config = dict(
    positions='learned',
    decay_fraction=1.0,
    steps=13955,
)
Below are experts of layer 4 (counted from 0) of a mixture-of-experts language model. Rows are named router (the router's row for the expert), down (a neuron's output weights, with its number) and show model dimensions 128-255. Each number is 50 + 10 x the weight over its row's rms, rounded and kept within 0 to 99.
Before each expert's rows: "comes before" lists some tokens at least twice as common just after its tokens as in all text. This comes from a sample of Wikipedia text that the model never trained on. Tokens count by the router's weight.

# expert 37
comes before: "-", ":", "\n", "20", " /", " Genus"
router:38 58 65 44 67 63 37 63 74 54 51 46 52 51 40 42 49 41 62 56 51 50 46 43 58 62 81 67 32 31 63 48 45 54 50 27 62 50 52 54 32 47 44 46 44 45 53 46 47 33 57 46 63 47 46 60 64 37 53 49 58 54 52 40 30 57 40 50 40 60 50 64 63 37 66 52 63 43 35 61 46 53 45 50 46 48 44 47 37 50 46 49 48 49 39 37 56 30 63 47 52 53 57 42 58 65 33 43 42 48 41 49 45 52 57 41 51 68 63 43 53 39 52 47 60 63 60 64
down0:29 44 41 48 55 33 61 64 56 39 46 52 59 51 52 48 63 45 60 61 45 54 49 41 61 46 41 49 53 44 38 69 46 56 54 35 54 46 49 51 57 39 54 43 38 50 24 59 43 54 46 48 52 26 31 62 46 26 48 67 52 46 62 50 60 41 44 57 49 63 37 44 62 64 32 66 51 35 40 40 61 54 38 40 42 40 52 52 46 43 61 67 65 39 44 51 52 52 49 65 64 46 58 46 49 45 44 44 37 68 54 61 50 48 61 32 49 59 41 47 36 58 37 56 60 44 57 47
down1:57 58 53 55 57 61 50 35 40 59 64 27 54 59 48 55 66 47 31 59 38 38 60 50 31 47 56 58 51 35 64 60 61 37 40 46 39 44 48 62 39 44 44 50 69 54 67 37 40 57 60 56 63 58 53 53 31 61 57 40 48 48 47 65 36 45 44 42 32 34 63 50 52 40 59 55 58 43 58 54 37 62 53 45 40 23 43 51 52 46 55 59 35 74 49 43 49 47 46 49 45 50 53 44 46 60 61 37 61 67 34 45 71 46 47 67 58 48 43 52 46 56 58 54 56 65 53 46
down2:45 38 60 52 40 53 40 49 57 51 39 55 54 39 63 67 55 62 61 54 50 41 39 40 45 30 57 54 62 44 46 45 62 56 44 42 53 48 60 49 39 35 46 46 45 51 49 72 49 61 52 74 45 60 49 63 53 45 44 78 66 52 58 43 52 62 61 68 53 59 51 46 39 37 39 41 46 64 45 64 50 56 42 50 46 47 52 46 56 45 74 47 44 66 34 51 59 53 43 40 59 42 45 58 61 56 39 53 41 62 59 41 45 55 43 63 48 51 50 32 58 67 43 51 62 46 56 54

# expert 86
comes before: "0", "1", "2", "3", "5", "6"
router:48 54 66 50 55 39 53 46 38 41 40 44 70 45 43 61 33 57 58 59 43 56 48 57 46 49 55 46 39 55 58 39 61 42 45 56 43 51 55 55 65 45 45 36 55 42 41 40 59 63 38 46 44 33 59 62 54 61 57 39 61 53 58 48 53 56 56 66 59 49 35 35 61 51 77 40 46 43 59 63 46 63 53 45 49 28 41 59 40 64 66 50 66 63 33 40 46 43 52 51 41 45 64 42 51 64 41 45 48 44 57 49 57 50 47 43 35 65 68 50 35 55 45 51 40 37 55 61
down0:44 44 58 44 42 31 44 47 55 40 60 43 54 50 47 53 47 43 33 27 42 37 63 62 60 45 72 57 55 46 39 46 64 60 53 84 61 42 57 42 41 58 37 48 54 43 43 60 53 46 58 38 39 36 53 39 60 39 52 51 31 54 54 30 48 51 62 56 41 56 48 43 53 36 57 54 52 52 70 66 38 46 47 40 53 49 58 64 52 51 58 52 53 41 39 41 63 52 44 34 36 46 51 42 51 43 51 61 63 50 56 61 44 40 53 54 58 52 60 53 39 45 67 47 65 46 37 46
down1:53 47 37 28 47 41 67 51 48 49 54 54 45 56 40 36 40 37 62 45 55 47 44 51 42 62 63 36 27 50 36 38 43 58 50 40 41 51 36 53 48 71 44 57 56 51 49 47 48 65 52 55 40 53 65 52 46 46 55 57 57 81 29 39 62 39 63 46 59 42 51 41 65 69 65 49 53 56 50 50 72 45 46 49 47 66 60 51 46 56 52 30 69 54 38 41 59 22 32 57 33 31 61 32 61 46 43 56 33 43 42 54 61 62 53 43 28 50 62 39 42 64 54 53 47 40 59 46
down2:65 45 36 35 70 59 52 35 54 64 50 38 49 64 38 66 33 43 51 56 50 38 71 48 53 72 45 48 42 48 59 47 66 53 62 36 52 53 49 30 51 41 59 57 51 55 42 46 53 63 55 61 60 42 26 50 38 55 45 51 50 43 50 38 45 57 46 42 29 46 53 43 53 49 47 54 49 55 36 72 49 47 40 43 36 40 60 58 77 52 45 25 33 51 46 51 61 43 39 51 29 53 47 40 74 58 34 47 38 50 56 53 59 33 44 48 47 54 48 49 60 54 60 61 35 61 52 64

# expert 62
comes before: " of", " to", " by", " in", " with", " and"
router:39 55 53 50 60 42 50 51 39 41 42 38 60 45 40 38 45 62 65 48 37 30 51 68 41 56 66 42 67 56 55 51 40 38 57 38 68 62 51 53 58 61 40 40 62 62 47 45 53 56 33 47 44 49 60 63 62 55 57 43 62 42 60 48 58 58 28 72 56 66 52 47 57 42 58 55 48 54 40 58 47 62 57 39 61 42 57 61 59 50 61 56 56 50 31 37 56 62 55 46 60 60 63 38 49 52 45 64 37 46 56 41 72 38 59 35 46 46 50 56 45 42 64 54 31 58 44 59
down0:42 45 41 52 45 55 60 44 39 61 79 55 50 60 49 44 43 29 53 42 50 33 44 42 43 78 41 46 63 49 47 48 38 61 46 57 40 66 43 34 36 46 45 35 54 55 54 46 43 62 43 66 43 62 86 57 60 42 47 53 41 41 43 59 62 54 63 50 61 63 62 55 48 53 33 31 54 52 60 39 57 31 46 61 51 53 47 51 61 46 46 43 57 57 53 34 42 52 66 42 39 42 36 48 42 31 53 42 58 56 41 31 38 44 38 59 47 68 47 45 59 46 45 56 54 38 41 30
down1:43 45 60 38 45 51 34 45 66 48 58 37 40 34 47 56 48 66 42 51 61 77 42 51 55 55 48 49 61 61 64 56 51 55 53 44 51 38 51 64 48 34 48 42 57 43 66 49 73 65 31 55 54 55 47 52 68 34 50 50 43 66 47 65 44 27 63 47 58 41 47 54 43 47 49 33 44 36 44 41 25 48 66 48 40 40 43 57 31 52 45 44 55 53 69 65 41 43 50 45 61 43 51 50 57 47 50 41 54 39 58 30 49 41 43 55 39 40 47 57 52 58 53 59 39 57 39 50
down2:39 40 46 56 45 40 65 54 42 50 41 48 50 49 48 53 33 47 51 39 45 50 54 44 51 31 39 31 53 38 53 48 75 52 73 53 64 65 65 62 45 56 62 43 29 36 54 57 39 57 54 65 44 67 61 56 41 60 50 48 43 54 42 51 45 57 69 60 64 33 54 46 37 59 51 57 33 46 58 58 67 65 52 40 64 48 40 45 43 57 56 62 50 63 49 43 42 41 44 49 54 53 63 46 57 52 29 32 57 53 58 61 57 41 36 49 48 50 33 55 58 45 43 52 36 37 51 37

# expert 112
comes before: " |", ".", "–", ",", "0", "th"
router:49 56 38 48 50 38 53 49 54 54 42 53 64 47 38 48 43 35 58 43 35 65 63 49 60 49 41 34 37 57 47 48 51 60 40 57 49 42 67 41 46 38 50 61 47 64 42 59 58 59 77 40 62 34 41 55 42 48 44 41 57 51 69 44 42 69 65 57 51 52 58 44 45 52 29 40 56 61 33 49 64 56 60 56 49 52 40 53 44 48 57 59 27 60 38 58 57 59 51 62 47 54 32 45 38 48 45 40 52 55 49 37 66 39 55 57 40 42 41 40 36 49 43 56 27 66 32 40
down0:50 41 52 44 37 45 49 72 60 39 54 40 50 45 35 70 54 47 64 55 46 61 44 55 58 56 39 77 50 40 58 47 52 65 59 43 49 38 67 53 55 59 55 41 49 41 32 41 33 36 37 46 48 51 51 39 46 42 39 52 46 57 38 47 48 37 40 47 46 52 38 67 49 44 46 52 54 42 54 65 48 49 47 54 50 45 51 54 43 37 49 60 62 36 58 52 52 51 40 45 35 63 48 37 58 45 38 66 51 78 43 45 45 41 35 44 39 49 53 45 65 36 39 31 82 48 50 52
down1:52 56 55 52 33 42 45 35 31 69 54 57 49 56 44 49 62 58 45 61 48 52 55 44 45 40 52 34 48 54 50 54 53 60 54 43 51 66 54 59 51 60 33 32 49 41 68 55 61 53 50 63 60 37 46 53 63 66 40 50 62 46 52 41 61 49 53 51 53 55 57 50 55 40 58 52 73 52 33 57 23 59 34 48 64 35 62 54 36 53 48 49 46 49 55 52 57 45 46 52 62 51 61 65 45 47 35 33 50 46 31 16 41 65 37 41 63 59 46 47 43 73 38 68 50 66 70 40
down2:37 45 45 58 59 58 49 63 63 62 26 52 65 31 45 45 53 49 56 55 50 53 48 45 31 21 46 40 45 50 54 46 26 60 45 41 40 31 61 48 31 26 45 40 53 47 24 40 58 44 49 47 54 61 47 28 45 53 61 50 52 51 41 47 46 53 39 39 54 50 47 42 70 36 43 51 48 45 35 35 33 45 56 61 52 51 46 61 50 58 46 50 50 46 62 59 67 40 57 58 57 39 40 40 41 44 35 30 38 64 51 50 41 65 55 49 43 62 40 44 59 51 38 42 43 41 34 42

# expert 55
comes before: " of", " to", " for", ",", " that", " in"
router:49 64 43 45 36 44 57 69 45 42 36 46 46 46 30 37 51 62 56 52 50 37 59 46 53 52 69 42 61 60 65 47 50 58 62 40 74 68 45 59 63 56 34 42 55 36 51 45 50 54 42 29 63 47 53 70 59 55 47 42 47 45 52 48 39 47 59 64 58 46 54 53 51 40 45 45 67 68 49 51 53 39 48 30 23 35 74 56 44 68 51 43 70 54 34 39 43 56 44 52 54 41 48 44 38 52 60 49 59 45 40 40 56 38 53 42 57 52 43 64 34 57 63 39 35 59 52 75
down0:31 50 47 47 42 41 45 50 42 42 61 57 47 40 54 52 33 32 32 63 54 67 61 50 45 37 53 54 37 34 34 51 37 35 46 51 62 50 55 63 21 31 50 51 51 49 38 47 49 40 44 73 61 59 45 51 52 71 70 44 50 51 55 61 47 52 49 65 43 40 42 68 69 44 49 66 56 48 55 26 58 38 67 48 46 70 51 61 45 54 63 54 39 49 50 63 59 76 70 45 49 55 61 38 53 59 47 66 51 55 49 47 71 40 39 62 60 40 52 59 53 44 44 44 54 51 54 56
down1:51 54 37 43 50 47 34 37 54 56 42 40 45 53 46 52 41 58 39 67 47 45 72 57 64 57 32 62 43 42 67 47 50 50 27 51 32 57 44 71 27 66 71 48 56 38 61 54 46 66 75 41 49 71 49 42 47 51 54 41 56 50 50 44 57 48 44 59 48 50 53 63 53 52 41 50 45 45 68 40 59 65 48 61 43 40 48 45 49 62 48 43 42 51 49 55 48 55 51 41 59 53 48 52 44 45 41 45 56 34 51 38 54 34 56 46 47 55 65 49 44 50 54 41 38 51 56 45
down2:50 52 33 59 39 55 53 59 60 55 51 39 57 54 52 47 50 48 41 24 44 66 47 41 57 46 33 63 53 42 41 43 56 42 51 52 46 61 47 34 58 61 46 51 62 69 48 59 67 77 55 51 45 46 62 54 38 49 55 51 63 51 37 63 62 52 40 37 44 30 56 45 53 54 41 41 42 53 26 67 54 42 62 42 59 57 56 38 47 53 62 49 37 61 32 44 62 45 64 47 30 43 35 50 32 39 52 39 47 58 71 42 57 41 41 59 47 56 41 55 56 55 25 40 53 51 43 44

# expert 54
comes before: " ", " •", " UTC", " Total", " Website", " Country"
router:42 42 58 42 52 64 52 69 53 41 48 39 56 59 53 51 61 61 60 61 42 60 40 52 42 59 62 68 36 53 60 51 49 47 40 42 51 54 38 59 51 54 45 52 53 61 40 46 54 46 49 51 45 50 52 57 60 45 44 37 56 50 60 43 51 52 29 51 28 58 50 39 52 53 55 58 50 61 57 66 42 54 27 45 52 39 66 60 41 44 56 66 52 43 55 50 72 34 63 48 24 58 60 38 44 40 31 58 62 58 45 50 51 49 66 41 62 71 55 50 80 50 80 57 49 45 53 62
down0:33 54 48 66 47 42 61 54 78 37 50 46 42 57 41 52 50 41 35 46 51 65 60 39 37 50 46 52 57 49 54 51 42 64 45 55 42 67 73 39 36 72 38 42 47 60 35 65 62 52 60 44 49 57 37 46 47 47 49 60 39 67 62 38 46 54 46 47 42 45 68 55 73 74 41 44 62 63 63 63 56 36 52 65 46 65 35 51 45 65 65 36 57 41 41 35 64 32 47 37 72 40 58 63 40 52 41 34 56 49 48 46 58 37 37 50 30 44 68 51 50 38 53 49 35 49 31 59
down1:51 61 51 54 48 46 56 62 76 65 49 46 41 53 47 51 62 73 55 40 55 49 39 64 46 46 37 53 59 56 74 56 49 69 39 40 41 39 47 52 28 47 57 47 56 45 62 29 54 59 50 44 57 45 46 41 63 50 52 52 39 44 33 54 58 45 39 49 57 50 46 41 57 33 55 44 50 33 48 48 53 49 36 44 46 55 57 63 66 58 48 41 35 54 60 49 45 59 45 49 41 48 54 64 71 65 55 46 41 65 28 57 65 37 64 48 54 62 56 58 53 40 50 54 60 48 46 30
down2:39 34 62 65 55 56 40 59 44 72 52 30 41 52 52 58 36 46 57 57 45 55 42 49 49 59 53 61 64 56 43 46 63 37 59 34 49 42 50 49 40 37 47 53 40 51 54 49 54 72 37 39 61 51 65 37 41 47 66 46 43 55 38 56 54 50 56 54 51 44 43 66 43 63 31 49 43 55 55 46 53 50 63 49 54 54 39 32 39 50 40 45 42 66 61 32 48 63 33 47 55 51 54 33 57 43 53 72 39 44 40 48 45 47 29 54 61 67 50 54 61 28 48 43 39 69 69 47

# expert 125
comes before: " |", "%", " |\n", "–", ".", ","
router:40 56 58 61 61 43 49 60 40 43 33 45 56 42 40 42 43 63 61 58 39 43 45 60 35 59 59 40 52 59 63 60 48 43 57 50 54 56 58 61 66 62 40 37 63 57 38 43 46 59 37 42 41 46 59 63 63 60 62 40 66 41 64 41 59 65 31 57 64 56 59 40 63 44 60 51 54 62 47 68 47 65 69 33 66 42 46 62 53 50 64 59 59 45 32 40 60 63 42 54 50 51 71 34 48 56 34 67 45 55 51 42 63 37 57 35 49 41 59 46 40 45 63 54 42 55 46 60
down0:53 39 56 46 62 68 36 38 59 53 53 48 36 57 46 55 48 69 44 68 46 43 46 34 36 39 58 42 52 48 60 62 37 50 62 52 48 60 57 79 31 50 50 69 43 50 40 51 61 66 43 33 50 51 55 56 56 38 61 44 58 43 54 39 59 45 28 45 35 38 67 55 61 46 59 61 32 48 52 47 38 54 82 49 55 43 48 49 60 49 54 50 50 40 52 54 63 46 27 43 52 49 49 62 28 64 52 53 45 52 53 63 65 52 59 51 64 51 40 18 44 54 50 63 33 35 53 41
down1:43 38 47 63 56 38 43 52 53 54 66 60 47 65 44 44 62 39 56 46 32 70 61 45 51 53 24 54 38 54 55 44 55 45 45 57 45 35 54 56 50 67 75 43 54 76 57 63 61 60 53 49 26 38 55 40 57 66 48 43 47 40 50 39 45 75 65 42 55 50 42 52 66 48 50 50 53 51 51 47 40 44 53 35 37 55 38 56 37 53 47 47 48 62 39 51 48 49 62 50 41 59 51 43 56 58 55 42 44 49 54 43 50 46 62 48 50 64 48 32 49 45 48 42 29 60 64 41
down2:57 53 60 56 52 57 64 59 53 55 50 45 41 57 62 56 51 70 65 55 34 53 60 56 42 55 64 38 49 34 58 57 43 43 48 55 50 58 30 43 77 42 46 33 50 57 36 35 71 68 61 61 51 40 59 55 35 40 51 46 62 51 51 38 30 61 59 44 50 38 55 47 37 61 50 49 40 54 48 43 28 41 54 60 74 51 59 41 69 53 54 33 44 50 54 48 49 61 51 54 54 45 57 58 55 42 35 66 51 58 70 44 49 49 45 49 58 52 43 51 48 47 54 63 59 49 38 31

# expert 14
comes before: "ing", "ed", "ers", "er", "or", "es"
router:46 57 54 53 53 67 65 65 59 39 52 25 61 45 31 28 54 40 42 46 55 45 28 46 68 44 39 51 60 63 40 58 43 51 70 57 35 51 48 50 39 68 52 44 43 52 37 60 48 68 51 42 43 74 62 45 47 49 46 37 52 47 55 55 44 56 57 52 62 66 51 47 58 56 48 55 34 62 59 40 48 48 59 70 59 45 44 57 56 54 56 48 57 48 48 35 38 62 81 64 61 50 35 55 64 37 45 49 41 48 62 56 48 35 47 39 50 64 49 60 49 26 50 34 31 48 52 58
down0:39 37 58 68 38 46 42 57 39 51 47 38 65 65 62 50 53 51 45 49 73 52 55 37 48 56 54 54 45 33 56 46 33 65 58 66 50 41 65 55 48 41 35 45 54 55 61 57 34 44 39 56 31 74 39 55 41 62 51 67 50 40 66 44 61 52 55 57 51 54 77 49 42 43 56 55 41 44 44 57 40 47 44 53 58 57 42 61 36 52 53 45 45 60 55 42 41 52 60 62 48 42 45 46 61 55 61 31 28 39 58 51 35 61 30 44 52 52 38 52 51 44 56 50 28 39 79 68
down1:36 44 45 56 41 73 54 62 38 48 38 48 43 67 50 56 48 51 50 38 42 50 53 53 37 49 39 50 65 46 53 47 70 34 43 48 39 35 45 50 47 43 26 61 60 34 50 56 51 72 56 67 63 54 42 50 49 35 47 68 63 60 45 49 33 46 59 55 49 38 45 40 59 49 44 37 53 53 70 26 38 48 51 30 60 30 59 50 53 43 36 64 44 67 46 58 51 48 59 39 54 53 30 61 53 68 50 48 51 61 43 56 64 42 47 45 55 35 68 44 47 56 53 61 65 35 46 65
down2:48 59 54 51 51 63 38 36 48 57 59 50 36 46 50 63 65 42 41 58 62 41 59 47 34 38 52 43 44 59 53 34 37 48 59 35 44 61 47 65 56 31 50 53 60 58 50 53 47 50 42 58 48 40 32 32 56 30 37 31 54 31 45 48 54 39 77 38 45 53 51 56 45 54 38 74 22 45 45 35 44 51 48 44 41 60 56 60 46 69 48 37 63 65 65 55 66 49 53 64 35 52 26 47 41 55 45 68 63 55 50 60 61 56 54 45 60 51 48 39 47 62 53 46 41 43 58 63

# expert 59
comes before: " of", "==\n", " ==\n", "==\n\n", " ==\n\n", " and"
router:37 66 51 52 45 41 60 48 44 46 48 51 60 44 54 42 34 53 25 51 36 29 59 45 50 57 50 48 43 50 49 66 64 57 44 29 53 66 60 48 57 37 40 47 54 42 57 48 41 43 57 50 52 65 51 62 66 57 63 46 64 44 61 62 60 39 51 60 61 54 52 67 64 46 60 54 49 45 48 55 78 52 31 50 50 70 62 63 45 46 48 58 59 48 67 54 45 52 49 58 58 47 30 45 41 48 57 48 64 57 58 44 67 46 39 44 45 52 47 68 44 71 70 50 44 55 59 61
down0:69 49 62 71 43 50 58 44 45 48 52 42 61 58 63 66 56 55 57 48 45 57 33 67 43 60 46 35 30 46 39 54 50 48 55 53 48 75 52 43 62 59 28 51 52 54 66 61 54 48 58 33 47 33 46 60 72 68 42 46 58 66 34 59 21 51 41 48 48 55 59 47 46 39 45 52 43 53 52 58 50 61 40 28 53 43 51 40 63 42 37 45 44 57 44 53 47 53 39 47 55 67 48 39 50 51 47 35 45 41 35 50 60 62 62 54 54 38 42 56 50 50 44 58 33 46 72 28
down1:50 32 59 57 43 40 51 54 63 56 50 54 48 56 42 55 63 58 47 55 42 55 63 47 48 57 57 47 35 42 68 58 49 47 43 47 44 48 49 42 46 40 41 55 61 45 77 47 58 32 59 55 40 46 47 46 69 19 45 43 61 52 60 68 62 58 52 33 50 59 37 63 48 64 35 51 59 50 58 28 27 56 61 46 54 57 56 45 46 45 66 54 62 46 42 46 51 60 50 51 57 55 54 52 55 49 37 50 47 48 58 48 40 45 38 61 35 44 65 43 52 54 42 41 50 63 44 54
down2:48 25 50 60 53 56 63 25 47 64 49 75 45 52 53 37 46 64 47 48 43 50 48 48 52 61 59 51 45 69 61 35 57 55 65 32 51 54 49 65 56 55 46 68 53 58 51 39 33 45 64 51 52 54 63 35 34 57 53 51 27 52 46 56 65 50 58 31 58 49 46 51 40 52 46 63 58 64 46 54 52 49 46 62 51 74 38 62 35 54 55 66 52 41 35 56 52 41 42 46 45 59 56 54 36 46 43 38 35 39 52 59 50 43 56 29 42 50 47 67 55 36 49 53 44 47 44 45

# expert 45
comes before: " ", " \"", " The", " Mid", " D", " A"
router:44 52 63 55 41 69 35 46 57 46 39 50 46 36 47 65 58 50 43 62 38 56 65 52 52 56 63 51 40 60 55 35 58 34 72 31 61 60 54 58 57 31 46 52 52 54 52 50 65 47 35 40 41 43 55 53 59 61 47 40 45 61 63 60 42 43 59 67 37 58 42 51 45 57 58 53 60 45 50 49 44 39 57 48 36 35 45 61 45 41 61 36 38 52 67 61 55 36 51 56 49 39 67 46 33 48 39 42 31 68 45 39 50 56 50 43 60 64 65 48 47 45 24 70 36 41 59 53
down0:40 46 37 46 47 53 31 41 50 65 43 57 27 36 33 42 49 58 45 59 60 58 47 42 51 44 52 47 53 57 42 44 23 49 57 52 56 64 52 49 52 41 57 48 49 36 47 39 49 57 42 42 37 62 72 64 61 51 44 47 48 49 42 40 47 38 56 52 56 57 60 42 44 50 52 41 33 55 74 26 62 45 39 55 56 55 65 51 53 46 39 61 68 49 57 54 54 41 53 41 53 55 58 45 59 42 74 39 60 67 29 54 49 61 33 46 39 53 58 58 58 51 58 46 59 47 33 43
down1:47 52 20 70 39 57 41 46 37 75 44 47 54 55 33 54 52 32 50 58 50 51 57 44 45 41 56 51 44 52 45 48 56 55 41 58 66 47 65 46 58 67 47 51 55 45 44 57 48 50 58 31 62 33 52 57 48 46 46 52 63 57 59 55 55 66 51 46 40 48 42 60 37 67 52 55 49 45 38 50 40 49 58 61 43 54 42 59 55 44 53 44 25 45 39 61 58 52 49 55 53 65 46 37 54 52 60 54 62 55 61 38 57 56 61 35 43 49 27 38 59 41 43 55 43 29 48 42
down2:43 58 66 60 61 58 51 60 75 61 34 77 52 72 29 63 49 53 53 56 58 66 55 33 72 52 66 42 49 48 49 36 39 56 52 55 49 44 41 50 49 36 58 51 46 44 61 65 63 54 42 40 62 68 50 59 37 31 40 46 54 59 56 43 48 54 45 61 51 64 40 53 49 53 41 51 58 59 42 40 57 52 67 41 45 51 62 39 62 45 60 32 64 53 48 61 60 65 40 53 71 46 51 55 34 59 51 57 51 42 44 41 59 43 58 35 39 44 54 45 49 36 49 55 46 54 55 37

# expert 105
comes before: " a", " the", " was", " well", " an", " \""
router:49 42 60 68 46 65 61 36 40 46 51 58 40 37 42 59 47 62 44 56 50 45 28 32 63 42 67 52 33 54 66 44 46 56 73 57 44 36 52 49 60 39 46 49 55 63 52 38 42 60 46 46 36 64 59 55 60 61 46 38 41 42 46 67 57 47 37 58 60 52 52 47 32 56 53 53 41 50 60 51 48 54 51 40 36 40 49 48 74 46 49 69 69 20 90 43 53 52 53 41 59 61 74 56 39 54 43 53 47 49 37 45 53 54 38 48 60 51 41 57 47 55 50 55 47 40 50 58
down0:52 51 38 53 58 55 50 51 52 54 53 37 51 52 50 60 53 63 48 59 56 45 52 38 44 54 32 39 68 36 54 40 41 70 44 38 55 33 46 66 39 54 48 62 43 49 39 47 48 59 42 52 58 61 54 49 62 62 30 42 57 49 58 62 47 59 53 47 61 39 53 56 36 42 58 49 71 52 42 61 63 53 50 49 44 38 55 39 44 44 33 49 56 53 41 53 41 26 51 42 62 70 61 24 55 49 31 51 46 45 48 46 61 51 62 54 46 39 45 39 63 47 50 53 68 51 54 50
down1:41 49 51 41 65 47 59 52 52 52 49 41 52 47 46 56 37 49 39 72 51 50 56 38 58 44 48 59 42 56 33 59 53 58 45 57 57 41 55 40 54 44 55 25 46 46 54 61 46 37 59 65 45 42 45 60 37 30 38 34 67 49 62 28 43 50 54 43 47 45 44 20 60 44 42 55 66 57 73 44 53 61 45 62 74 39 54 48 32 45 45 55 41 42 43 39 34 44 48 37 35 54 52 44 57 48 55 58 51 40 50 39 48 58 48 59 52 41 57 45 51 64 45 50 41 65 49 58
down2:69 69 59 45 46 42 68 38 38 39 51 55 40 37 80 45 54 54 48 61 51 52 43 67 66 50 53 50 54 50 66 40 55 39 57 47 36 50 53 64 35 46 58 54 46 54 51 34 45 66 47 61 51 48 62 58 30 40 46 42 44 56 53 50 39 51 56 50 60 49 40 48 58 47 47 63 47 64 48 43 57 50 63 74 59 52 61 47 35 39 56 46 53 54 49 55 43 56 44 46 64 70 60 47 41 32 47 41 52 40 69 34 49 55 52 53 66 60 47 51 48 45 40 55 47 58 47 49

# expert 82
comes before: " a", " not", " been", " be", " the", " also"
router:64 50 49 47 54 45 64 65 63 35 46 42 44 45 37 61 59 58 35 64 45 38 43 54 63 42 49 51 38 62 28 43 34 40 53 48 41 53 51 65 53 53 41 45 36 61 43 39 29 68 49 45 39 65 60 39 59 40 59 50 62 48 57 34 60 48 41 25 40 47 61 49 33 60 36 50 52 65 48 62 59 60 66 51 47 59 45 55 73 39 61 56 55 39 52 50 46 48 65 54 55 49 42 64 48 46 51 50 54 43 50 33 55 51 52 45 69 64 34 53 53 34 56 58 59 37 33 53
down0:42 37 57 49 47 31 44 32 40 47 43 58 42 51 37 30 49 42 51 51 56 45 51 50 37 52 46 48 50 48 47 74 43 58 43 52 48 60 53 53 58 53 40 51 24 25 43 64 54 41 55 39 57 48 56 41 60 42 45 47 55 49 32 39 53 52 53 49 55 29 54 49 65 46 54 44 50 64 45 51 52 47 46 44 36 57 55 58 50 55 43 60 53 47 57 56 55 40 68 46 67 32 45 38 71 49 43 42 50 44 65 44 61 46 25 35 42 46 73 57 46 58 72 61 39 64 50 45
down1:51 37 55 52 39 43 49 36 54 61 54 56 49 42 89 55 42 48 56 34 65 62 48 45 60 53 54 54 42 44 44 55 43 42 40 50 60 60 54 42 55 47 45 47 52 26 52 38 37 60 40 44 36 45 69 44 64 61 38 43 43 43 48 48 38 38 38 50 53 51 51 72 49 44 42 62 71 43 65 53 67 45 35 54 42 57 61 50 51 45 31 56 34 44 62 57 45 53 51 60 40 62 56 68 44 53 53 57 63 48 55 63 38 53 61 52 59 52 51 49 58 57 56 37 51 63 57 72
down2:49 74 73 62 69 46 55 49 60 64 47 58 44 77 45 51 50 50 42 55 59 40 54 39 53 45 61 51 49 53 35 60 49 52 66 36 62 68 52 60 55 48 48 43 51 68 48 44 36 51 45 30 24 57 43 37 40 19 48 52 47 40 63 49 58 52 46 46 56 49 58 61 48 44 72 56 51 42 49 52 49 51 64 50 49 44 40 60 50 58 51 68 51 44 57 59 45 34 63 52 26 44 34 41 55 41 44 57 56 40 60 38 45 45 51 50 54 63 47 66 59 49 55 60 30 53 58 47

# expert 4
comes before: " to", " by", " the", " in", " that", " a"
router:60 57 34 48 54 50 61 49 45 32 53 42 48 34 33 66 51 56 45 53 56 35 35 58 74 49 64 39 52 66 45 28 33 49 67 47 31 56 52 65 39 51 44 52 52 53 41 44 28 72 49 37 51 48 64 51 59 42 43 44 50 53 60 61 59 51 34 43 41 41 49 55 39 47 30 51 27 58 57 40 51 49 63 65 61 42 60 54 64 44 61 65 55 48 60 47 44 57 63 64 64 49 47 46 58 46 57 41 58 38 54 36 56 37 49 47 45 67 28 49 33 45 64 50 51 61 45 51
down0:33 65 47 59 55 48 58 57 27 58 56 55 60 56 54 66 63 36 58 31 36 54 41 49 49 47 41 42 44 51 45 49 43 52 71 65 46 63 30 23 66 38 38 56 62 41 59 51 59 27 36 42 63 51 63 71 47 37 59 55 56 43 52 51 37 52 53 58 62 53 59 61 51 41 55 41 38 22 47 46 50 37 41 34 48 42 48 59 54 66 54 56 35 48 58 53 43 49 55 56 46 56 53 59 52 43 56 62 58 45 60 39 36 63 48 40 35 47 20 54 53 34 50 36 40 50 73 41
down1:39 35 62 47 62 71 33 36 60 42 45 59 53 68 49 52 74 47 50 47 61 48 43 49 63 50 45 40 43 58 73 51 39 56 57 61 64 41 52 59 50 69 59 46 40 51 59 55 59 37 44 61 52 61 44 31 66 45 54 46 29 49 54 56 52 48 30 52 55 45 55 54 60 63 31 21 48 55 53 41 43 40 57 45 71 42 64 43 49 38 56 62 63 73 50 63 61 49 52 43 70 67 48 51 42 58 42 42 59 57 49 55 53 55 47 52 47 69 51 59 68 46 51 45 53 41 27 36
down2:49 44 57 47 63 55 43 41 41 33 40 46 64 44 53 56 47 41 31 57 45 64 55 56 60 63 38 51 57 61 24 48 43 52 53 59 55 55 48 56 57 51 44 55 65 40 56 61 28 39 36 37 50 64 45 27 39 48 45 49 44 51 54 47 36 48 44 57 31 51 53 51 72 34 59 50 61 60 49 48 78 56 27 56 49 58 54 66 43 45 61 31 55 65 43 30 50 49 47 61 41 63 31 38 69 45 44 22 24 35 44 42 41 55 45 65 61 53 41 55 58 51 47 55 42 69 26 46